Weights of a small mixture-of-experts language model, trained from scratch on English Wikipedia.
Size: width 320, vocabulary 8192.
Experts: 48 experts in each of 20 layers, 64 SwiGLU neurons an expert, 8 picks a token, a softmax router, a shared expert of 64 neurons.
Training: a variant of Muon for the experts, 326M tokens.
Below are experts of layer 8 (counted from 0) of a mixture-of-experts language model. Rows are named router (the router's row for the expert), gate (a neuron's input weights, with its number), up (a neuron's input weights, with its number), down (a neuron's output weights, with its number) and show model dimensions 160-319. Each number is 128 + 32 x the weight over its row's rms, rounded and kept within 0 to 255. Numbers have three digits each.
Before each expert's rows: "gets" lists some tokens that make up at least twice as much of what it gets as of all text; "comes before" lists some tokens at least twice as common just after its tokens as in all text. This comes from a sample of Wikipedia text that the model never trained on. Tokens count by the router's weight.

# expert 31
gets: "-", " |", "|", " (", "1", "3"
comes before: " ", "°", "3", "5", "8", "7"
router:091161135156070134138162143094075123114106084124119131083143201126125134104123106110132154128138111121095144147122125169117136160091149103166136177121088109121153150190080105133090152125198124116158162152159165074107114183154166094166182100163160120099135100166128138160095105173098079151135109177142132171056107094105170135058156057144187131129097190140086105136187112136107140128203125174135111102136177134137155130096120124096208139116154095151171109147161100150168155124126151
gate1:095086137102089146143167146173150115105159095128171085122091148152140112089119131162168167121086146136100178119146092142085133090114108111054146075094112125116128115143132133107135134132217141106138139147104135102105166144131170036106101123217104171158178114107137085117108137139158150178153116141145143114122119137104152114106167152123178141145141140109092215086152129085158122190131094119091127124096122161117136115114076167143134163120127098082088072145059207134122141106149165
up1:179160148082156094146072107118137101219138128146129115112153129140179121191096112085071113126222115178129142104102168129138144133150136170176086142143107177127126105165148160119101066063136133120091081147163147157139082099116081224135125136141130126042102183142126153192114116120104095055152142119118112120158176121125164092105072099123163174086106131127175149151115096148132107138120078126174095123119068124116120059168186109136117090128129134174178167097153104103095106152150060
down1:154106112174104163119149107136115120172101138172168122166181193154072133132192159090187040116098113105109127098192109120170107133129161131086145127196101153129135114130118179155152104140104108160166142091119168143191079140137160117136175096154097127137159110151109108161171121104124190156089148097156111080124145129146118153130120100111155176116103178184172156087169076112136169116134135057114103105117107110141113165144117119136147173102118104116117089130133146124136146135072099

# expert 9
gets: " |", ",", ":", " in", "|", " at"
comes before: " ", " the", " a", " \"", " his", " November"
router:110121065132116145120212139115135166102103084135079147175121102131105140180108136160163111102146179135108135149076132115142056121106103128109101174073115104098096136095125196111088136130086129091127168164139137155107154202138060168157145094114090100061114102077140101118100049161122095110132152079139174054133140085100118099189127100147186127153092124133133084135158133135140131108185195187176167130150101117144128141153192160117120137129158145109164149082157159134115127122062136
gate0:153108085140098108115045116116103120093124152123150144191113111138125120157106082126139134155102121061104101132138084150067030119159163182171136138092135090076151181138128122119164116158168156124089108140132147161121118072127137158147106135132166114104179194164177136126085101058113121141081177112125115107116109104085063114179071135119158105090107155125145178143173116107134140139071122128100140136133124162174112124066160164129135101130121150124118189120122146172141105107162131
up0:129119197064141076233156125146170130232103069129148184103132102147139104114135150116065130115111128174167155108080107112125123082072131066084124087155089167153149094126154104160153110100134141133154123093142135139145163163101116113135143111113122151168170119091124131104149150135111124112151104141144148182174128163154151076153134162113178079164149158083050142090048106210130106107113090112117133057079100095125121176113160159109139124116179119154123055155161116134095159139150068
down0:101160156081155099174164133134230088128124153173133165152129140129158146116098120121136113147136146123138124115146156111082126171136143052107109054145136143086125097101124125145123156090141176056119115161145142116118078079139098082109191110109177112092047077131146140143130171171108106147141106107116105130123164090156067113084078148155129150171165110090093117092084151159077118146138085077145147138136252106175097123148104125099156121110136152117074150144191120084112150152119117

# expert 47
gets: " of", " by", ",", " to", " with", " and"
comes before: " the", " a", " his", " he", " her", " an"
router:149106099095138139098174158138098143149114040136122109152094107124172119137157159163092141087097140125140136134140121114081124118134167154117096145051142084068123116105156168113153136102078071134123124154140112138153155194157129231088085054107151153075152112141144159162141096131156116110025121137109145064136155124164141133162093168143136157193105095147106105146166067137135152095112178126166124134091101163133100107112079160142051081122107142159134144090141144126121106136201137
gate0:206142138140113081109159123110127188144125145166040137093158128110153156170135164136063113120126151137128101152129150141109116081185139160118137085133159115100145079167137080141121083157146136172109084130132119137153118169073143148158132104167099178094156131137152122124146137158089157111131111160098137115135199134092148113116143148202084108104108125098147153139143154146140109096130142102191103108119148148135164104120134125149074113125148119133123172079148155088108124122134138
up0:129083106077112127122056116144060120104159075045157133140114094133111133108113113145120144134113179149115121124104169129095157174136137113069110105101107163113182152124121159162126112102114129094129128148135123143149162141121075099086123170162109102071100125172165101152087157190149126130116147156127122160049091120171128132163114177115099160115113151140158129065118134090109142152154063161087128180108098124100100100165134120087191128114089095107097115171105066156110198131109129
down0:099113127153140142168131081153092179146136170157100135129138133124153135094103108126184107146149179163112129124147133057138082176116145122083181224122083183169160150052125113133170177116053079097190140123085137091165129099147195116199156121140156159093184180119138083081134163186153150177117120118161119142110159109173150086146128078124052116087140082096101127156136100120152156136143117162158096161154184120081166104104140100090117111154089103143110103174136111142153150105163119

# expert 6
gets: "1", "9", "0", "2", "8", "5"
comes before: "0", "1", "9", "2", "8", "7"
router:129086133172132133133130144114115074103125144164120114084133147120134116077170165094193158112105169103166125147189150128173116119113132102119141175073095126132104138133102129099133120125155115120103128147121176130146183198093085123181174133112127110047081094118151158173092122169160069099129138142092102109084153147150166042174082110100080105115100094168173166112113135115095122109176121189160102146171153128092130105114158147091187149098131083156110161138140160129155115096111143
gate1:178067096144184143107103109122158139155099120115184141140072144128107095084126109142133124126142150123126088124164139130107100082113096131136091131124129128096153178114137078181144226095188184073209147134071099032150094097178150106186147136136140132063120130107178162103051103112118142109106136161113155109108120115091107178174178112109152149112074121160150116108120128085102130109119106151146150094090100187142143073099126106111122097177134123190170138077082087117168129178137112
up1:125128087136212119108124113131157147162071127169181156099153128126101116094183102126127133170158155094115097148129189109132148053107119100156138151179128077127137154085126135172137124114138178108165150154109159122127085134134118138184181055110159143111108127079110166125098120113070185062179108142105128136093016156123131129117210110141054180133172128109126106100106129190147179066123119121185110120133124129149144089114128142142141151135170088178195146128143111155147137168097180
down1:114128162109142126106197111148156138183152102121125187164136141157134115091107119165125156139100174052137067198102164065109164092097116111114140096125130093150126113084087176114171112127144209083141154158168122181135015136141144146101150090102139132149171089156096101130156131174162112069105146142137158151138134150143179118121179173130102101082142082079159185091103163164118153113043108168147155111132095131054167130096108111170085081126179107176181120094130072149199126170145140